python train.py --d_expert=64 --routed_scale=2.0 --balance_loss=0.00243 --balance_bias=false --init_std_router=0.0299 --lr_router=0.0013 --optimizer="adamw" --beta1=0.9 --beta2=0.99 --max_seq_len=256 --max_steps=3449
Below are experts of layer 13 (counted from 0) of a mixture-of-experts language model. Rows are named router (the router's row for the expert), gate (a neuron's input weights, with its number), up (a neuron's input weights, with its number) and show model dimensions 0-191. Each number is 128 + 24 x the weight over its row's rms, rounded and kept within 0 to 255.
After each expert's rows: a language model's description of what the expert responds to; "comes after" lists some tokens at least twice as common just before its tokens as in all text. This comes from a sample of Wikipedia text that the model never trained on. Tokens count by the router's weight.

# expert 38
router [139 108 123 140 104 102  76 108 119 118 139  75 173 134 121 122 126 129  87 148 116 115 112 132 107  73  99 157 159 115 124 128 152 108 135 108 130 123 129 128 154  85  88 143 150 135 103 121  92 154 121 125 108  89 146 113 122 161 142  84 153 149  91 135 121  93 127 151  92 146 126 152 105 132  89  92 138 109  98  93  97 135 128  89 126  99 130 125 102 120 119 116 118 133 131 119  97 119 118 145 142 123 150 159 163 106 142 134 140 123 123 140 125 121 120 113 138 153  74  73 134  91 104 128 132  91 185  94 146 128 178 136 187 109 119 166 148 160  98 127 103 141 122 133 160  78 134 114 118 122 127  99  58 128 157 148 117 131 129 121 136 142 150 103 125 108 120 112  85 153 127 150 139 147 101  92  95 147  94 127 122 125 124 133 109 108 141 153 114  72 109  89]
gate0 [133 134 163 108 150  85 128 113 118 126 133 147 135 147 121 138  92 136  80 132 156 127 125 158 106 100 104 149 113 122 172 142 133 144 145  99 121 154  83 100 136  90 100 138 135 146 110 124 131 137  92 161 117 155 151 146 166 165 117  61  89 139 123 105 139 161 158 165  99 128 123  95  99 141 154 127 150 105 127  80 118 133 150 151 156 148 130 153 132 162 132 130 147 132 111 102 133 122 158 155  93 145 139 167 156 126 131 138 139  95 143 117 109 154 129 121 130 145  59  64 153 122 138 147 109  71 127 157 142 100 133 146 149 132 108 156 106  93  95  95 156 131  88 140 141 115 155 113 137 157 125 168  88 116 158 130 100 113  99 118 122 159 132  86 125  86 163 112  93 101 122 113 123 133 147 144 111 137 151 139 146 144 134 144 171 124 133 140 120 112 175  94]
up0 [164 118  94 113 173 107 170 118 143 149 114 105 157 130 100 138 168 131 131 115 145 120 118 122 141 163 117 109 145 130 153 132 114 121  97 128 119 148 133  89 155 160 143 148 102 149 147 130  88  76 138 108 116 155 134 126 151 148 160 124 107 112 123 106  89 186 120 126  98 160 120 145 186 153 132 133 110 135 140 158 138 108 130 144 120 151 131 143 114 113 103 141 133  93 140 134 144 153 134 132  94 129 138 173 137 103 186 147 150 160 122 107 125 121 167 100 133  97 110 132 142 127 126 113 135  56 116 133 137  93 144 158 171 143 107 129 111 110 141 110  82 122 134 141  68 123 104 179 109 159 120 125 142 116 120  78 137  80 116 107 132 129 140  81  78 122 136 109 152  96 142 137 110 135 132 143 133 157 104 106 130  90 174  82 162 131  88 156 125 129 118 148]
It responds to: Digits in win–loss records and season results, and US college and pro sports names such as NFL, NCAA, Michigan, Phillies.
comes after: " ", "–", " .", " New", ");", " State"

# expert 43
router [118 126 125 166 128 124  89 117 151 152 133  93 181 133 138 112 118 119 101 109 149 140 132  89 116 107 108 139 123  94 114 123 137 109 141 150 130 158 109 118 117  96 120 176 163 157 104 102  75 143 103 144  93 124 130 144 124 165 113 109 149 134 121 134 130  82 137  71 154 122 128 183 142 112 127  88 116 136 143 120  95  69 141  86 141  93 143 120 141  88 112 128 122 105 114 136 119  83 141 147 116 154  94 144 139 110 117 161 121 162 128 144 123 140 122  86 125 127  99 125 137 114 140 136 147 148 125 134 135  83 168 132 220 151  87 149 152  96 100 116 110 116 129 141 124 100  95  94  76 113 132 112  97 134 114  92 119 129 142 131 136 137 147 137 172 103 114  80 124 126 105 114 116 131 108 132 154 105 130 150 125 111 124 143 118  86 134 153  95  78 109  92]
gate1 [113 125 119 111 133 150 113 116 106 162 135 160  96 126 114 127 140 127  89 122 154 105 100 162 158 148 123  86 144 133 149 216  93 119 106 142  97 144 143 165 106 120 122 122  50 147 131 109 154 161 126 103 143 114 155 165 104 132 129 148 129 132  89 130 118 152 142 132 100 133 115 151 143 120 127 122 135 133 124 121 123 128 134 149 128  91 141 110 128 113 139 105 113  82 139 103  77 174 182 153 129 128 136 146 129 117 135 181 156 140 140 121 139 140 174 110 126 114  98  87 137 100 118 128 128 105  87 129 140  85 154 125 149 137 163 134 147 145 161 138 118  96 116 148 154 152 151 107 118 146 187  87 124 126 149  80 148 132 122 154 169 134 124  96 172  70 131 115 127 151  96 122 158 111  91  82 147 123  93 133 127 128 131 152 105 105 131 115 116 132 142 101]
up1 [100 121 122 169 145 108 139 139 133 150 150 161 131 170 125 100 151 149 137 123 119 147 107 116 165 137 137 118 129 133 106 124  76 137  98 151 142 140 107 153 102 134 105 171  74 138 190  85 102 132 142 128 115 136 124 115  95 131 128 119 150  86  99 166 127  99 119 122 136 115  94 100 117 164 124 137 129 142 140 120  95  99 147 101 138 102 163 132 132 119 137 139  95 123 136 119 128 139 147 106 142  96 129 114 108 124  93 120 117 161 136 111 107 165 118 103 160 131  89 123 139 146 105 136 140 164 106 150  81  80 178 119 103 119 135 164 184 163 141 134 128 115 171 107  81 128 154  99 137 166 136  88  93 104 148 128 139 122 163 150 153 142 138 117 174  40 135 124 113 140 179 149 152 130 119 133 132 108 130 107 149 116 150 120  90 115 137 108 126 160 138 151]
It responds to: Leading digit chunks of numbers in statistics, populations, percentages and dates, such as 85 in 855,563, 96 in 96.1%, or July 3.
comes after: " ", " (", " $", "10", "–", "11"

# expert 45
router [148 123 100 120 126 150  63 129 160 142 116 129 145 121 103 156 139 136 117 126 135 118 107  99 114  83  70 144 110  76 105 122 139 105 107  96 131 115 150 123 180 115 127 121 139 152 103  99  91 115 123  87 100  65 163 168 153 171 105  77 140 150 145 120 115  93 135  87  69 118 132 159 158 107 125  97 155 123 152 124 115 101  99 125 132 107 102 121 108 119 126 117  87 116 122 155 112 131 171 140 108 160 131 159 111 117 129 123 119 128  93 147 143 136 125 130  96 142 113 102 123 106 131 168 135 110 157 114 133 117 126 149 172 117 101 135 126 128 113 100  98 111  96 182 132  92 126 122  73 152  98 102 120 121 112 147  87 118 136 144 155 127 144 139 137 102 101 118 114 139 143 110 122 102 140 104 103 149 126 129  87 125 118 135 109 112 139 130  98  61 151  93]
gate0 [140 126 116 129 141 138 137 165 121 122 148 114 153 147 140 159 180 139  92 142 146 103 149  90 108 150 133 137 124 116 125 158  85  99 113 136 137 118  94  98 109 126 117 162  89 115 112  53 127  97 135 136 104  85 129 138 144 127 130  97 145 130 124 139 128 116 138 113 161 146 157 150 163  87 121 102 167 132 134  92 161  79 170  62 126 120 120 149 136  93 122 116 160 127 135 137 140 123 125  85  99  94 148 155 124 124 128 120 125  99 111 169 151 122 158 146 121 189 118 115 136 127 136 134  97 120 117 159 125 123 134 112 131 152 149 134 133 117 135 134 120 106 111 180 143  93 115 131 114 105 178 130 135 134 171  97 173 180 125 166 128 181 185 104 116  88 103 114 109 148 134 124 158 135  98 110 117 121 122 164 151 129  84 103 145 109 122 154 105 124 112 119]
up0 [134 108 148 132  69 126 101 126 122 108 122 114 154 141 135  85 130 135 174 108 141 112 129 156  97 150 118 180  91  99  93 130 147 149 121 108 127 156 146 144 108  78 102  97 170 119 108 134 130 133  77 134 179 144 129 131 111 123 169 144 132 143 163 132 126 156  99 147 124 130 108 129  73 148 138 166 105 147 156 127 100 146 113 150 106 104 167 128 127 156 149 134  81  90  95 121 123 112 143 135 121 124 156 127 138 145 137 154 145 154 110  86 123  84 114 149 110 110 136 100 190 123 122 130 132 129 128 128 130  84 140 132 167  88 112 130 133 139  90 114 159 161 169 119 145 100 184 131 152 148 114 157 147  95 107 123  81 120 179 105 160  95 116  94 138 114 126  97 130 128 138 173 151 117 111 114 114 148 129 142 161 101 146 169 126 147 138 119 117 130 103 108]
It responds to: Sentence-opening or clause prepositions like On, During, After, along, under, and place names such as States, York, Tennessee, often in highway descriptions.
comes after: ",", " |", ".", " United", ".\n\n", " New"

# expert 2
router [126 112  91 125 115 115  99 138 117 155 128 115 136  93 148 173 128 130 102  82 142  90 114  86 130  98  78 161 102 108 162 103 140 144 126 117 129  78  99 139 161 114 137 154 137 162 110 150  67 125  81 156 120 106 135 109 134 162 112  90 113 155 125 114 149 103 160 127  96 136 161 131 144 108 119 104 157 140 133 112 103  99 111 107 118  95  95 124 128 105 110 114 141 104 127 123 103 122 160 131 130 169 149 145 129 102 151 154 165  99 135 130 149 159 115 129 128 155 157 126 100 107 137 199 134 101 121 144 123 106 129 135 160 146  95 155 137 126 103 128 115 116 140 105 149 151 120 107 111 158 127 130 118 111 123 123 166  91 127 150 145 150 126 106 138 118  84 102  61 125  69  99 107 106  88 114  89 131 151 145 125 116 127 128 154  98 140 124 107  55 119 120]
gate0 [121 137 117 115 145 160 133 138 153 130 135 142 122 146 139 116 144 148 107 101  80 153 150  77 170 119 129 150 139 114 100 136  93 118 157 121 117 105 170 149 120 135 133  94 150 126 170 120 151 131 147 133 188 193 135 188 136 106 124 125 121 141  91 150 162  79 114 104 124 109 177 161 158 121 129  94 136 141  93 138 159 156 132 127  90 139  82  95 127 138 153 111 137 108 130 132 147 130 126 108 130 175 114 129 113 146 134 101  97 126 133 104 154 106 172 152 119 123 128 104  89  97 150 160 112  92 122  97 191 129 107  86 147 168 130 143 137 133 148 145 114  97 138 102 141 105 132 151 109  96 113 121 151  95  89  88 119 136 155 134 123 133 121 119 116 114  91 149 130 157 100 107 151 128 124 103 104 155 138 102 126 120 106 127 138 160  78 159  79 149 134 136]
up0 [135 143 127 107 121 126  92 121 115 100 120 159  77 162 120 138 126 119 122 152 137 117 112 163 158 126  71 137 108 155 123 120 121 148 144 134 159 104 167  93 150 127 167 115 121 124 104 152 164 172  76 138  87 115 125 139 135 128 153  98 150 127 133 140 138 153 115  91 131 105 154 115 119 132  66 123 138 136 143 142 113 124 119 100  80 110 138  69  93 122 107 144 137 130 166 155 108 133  97 116  75 156 183 118 122 159  88 137 129 146  96 126 127 108 111 142 128 140 130 121 176 149 138 141 167 110 149 144 160 113 157 138 108 119  91 157 132  89 158 107 165 129 140  88 161 140  78 117 175 133 137 169  96 124 130 162 103 138 114 119 123  95 134 164 103 146 119 134 118 112 149 146 162 101 109 148 129 105 146 128 121  95 176 158 124 136 127 170 113 123 110 105]
It responds to: Coordinating words like and, or, but, until, and modals would, can, must, often joining verbs such as expand and grow; also date-range dashes.
comes after: ",", " and", " did", " but", ")", " well"

# expert 54
router [149 105  89 152 136 144 100  90 160 163  83  97 163  89 124 135 136 136 113 100 122 134 111  83 120  95  98 131 120  62 112 142 140  97 121 144 121 130 101 112 156 108 139  97 137 133 109 133  91 134 140 130 126 120 134 145 115 160 163 103 112 152 106 133 124  99 164 107 121 151 100 188 140 101 140  92 124 145 128 105 131 108 130  52 116  87 116 154  88  95 105 111 106 151 131 151 120 113 142 153 136 151 106 167 161 116 107 138 146  92 103 147 134 181 124 127 118 139 136 135 130  78 133 150 150 151 134 127 155  95 140 117 160 179 122 180 123 133 100 136 103 134 137 180 124 101 119  83 123 111 160 104  91 119 140 119 102 113 105 145 140 132 158 122 145 107 114 105 123 131 111  86 151 110 138 116 101 126 140 141 133 104 124 159  87 124 123 124  90  89 105 112]
gate0 [118 141 109 165 135 145 111 145 137 113  86 135 159 126 156 124  96 147 139 123 126  90 146 132 137 133 124 152 134 107 136 166 150 143  84 140 108 113 136 139 114 132  65 123 145 131 137 112  96 132 160 135 121 113 142 113 155 122 134 136 150 164 106 124 140  80 149 123 162 130 141 176 124 125 143 163 122 128 186  95 109 152 134 133 117 132  87 144 150 102 150 120 120 133 133 153 154 106 113 137 146  95 156 121 141 120 113 123 104 149 165  80 143 130 108  76 103  81 112  61 138  86 113 143  96  98 111  93 139  80 201 129 158 123 134 110 118 130 137 130 121 149 159 101 121 117 148  85 143  97 132 141 118 134 158  73 157 132 172 144 138 135 129 121 116 139 172 135 114 155 147 123 119 119 144 118 168  87 121 101  99  96 156  97 124 147 157 180 110 136 140  96]
up0 [131 108 111 137 146 118 148 105 134 119 133 118 132 129 149 150 113 127 131 106 141 135 137 127 132 123 125  90 141 131  86 156  79 138 165 100  92 181 143 102  79 119 178 143 112 108 110 143 161 143 112 141 143 189 134 100 139 103 130 122  89 111 149 113 110 143  97 101 117 135 121 151 132 146 171  80 113 102 113 127 113 134 137 145 133 139 145 116  67 134 135 106 140 174  81  87 165 150 140 107  97 156 120 137 109 149 146 139 143 122 138  99 186 139 131 126 118 135 154 137  71 126 165 119 137 146 134  89 126 140 116 147 134 124 128 100 139 140 109 106 127 156 150 209 138 127 145 134 136 169 111 162 128  77 127 167 102 148 154  97 163  89 120  83 104 129 169 116 129 146 150 115 114 113 119 100 119 121 125  93 140 132 143 147 143 156 144  67 133 120 146 107]
It responds to: Single capital initials and proper nouns after in, on, by, such as C., K, Europe, Mexico, YouTube, Disney.
comes after: " in", " of", " on", "20", "19", " was"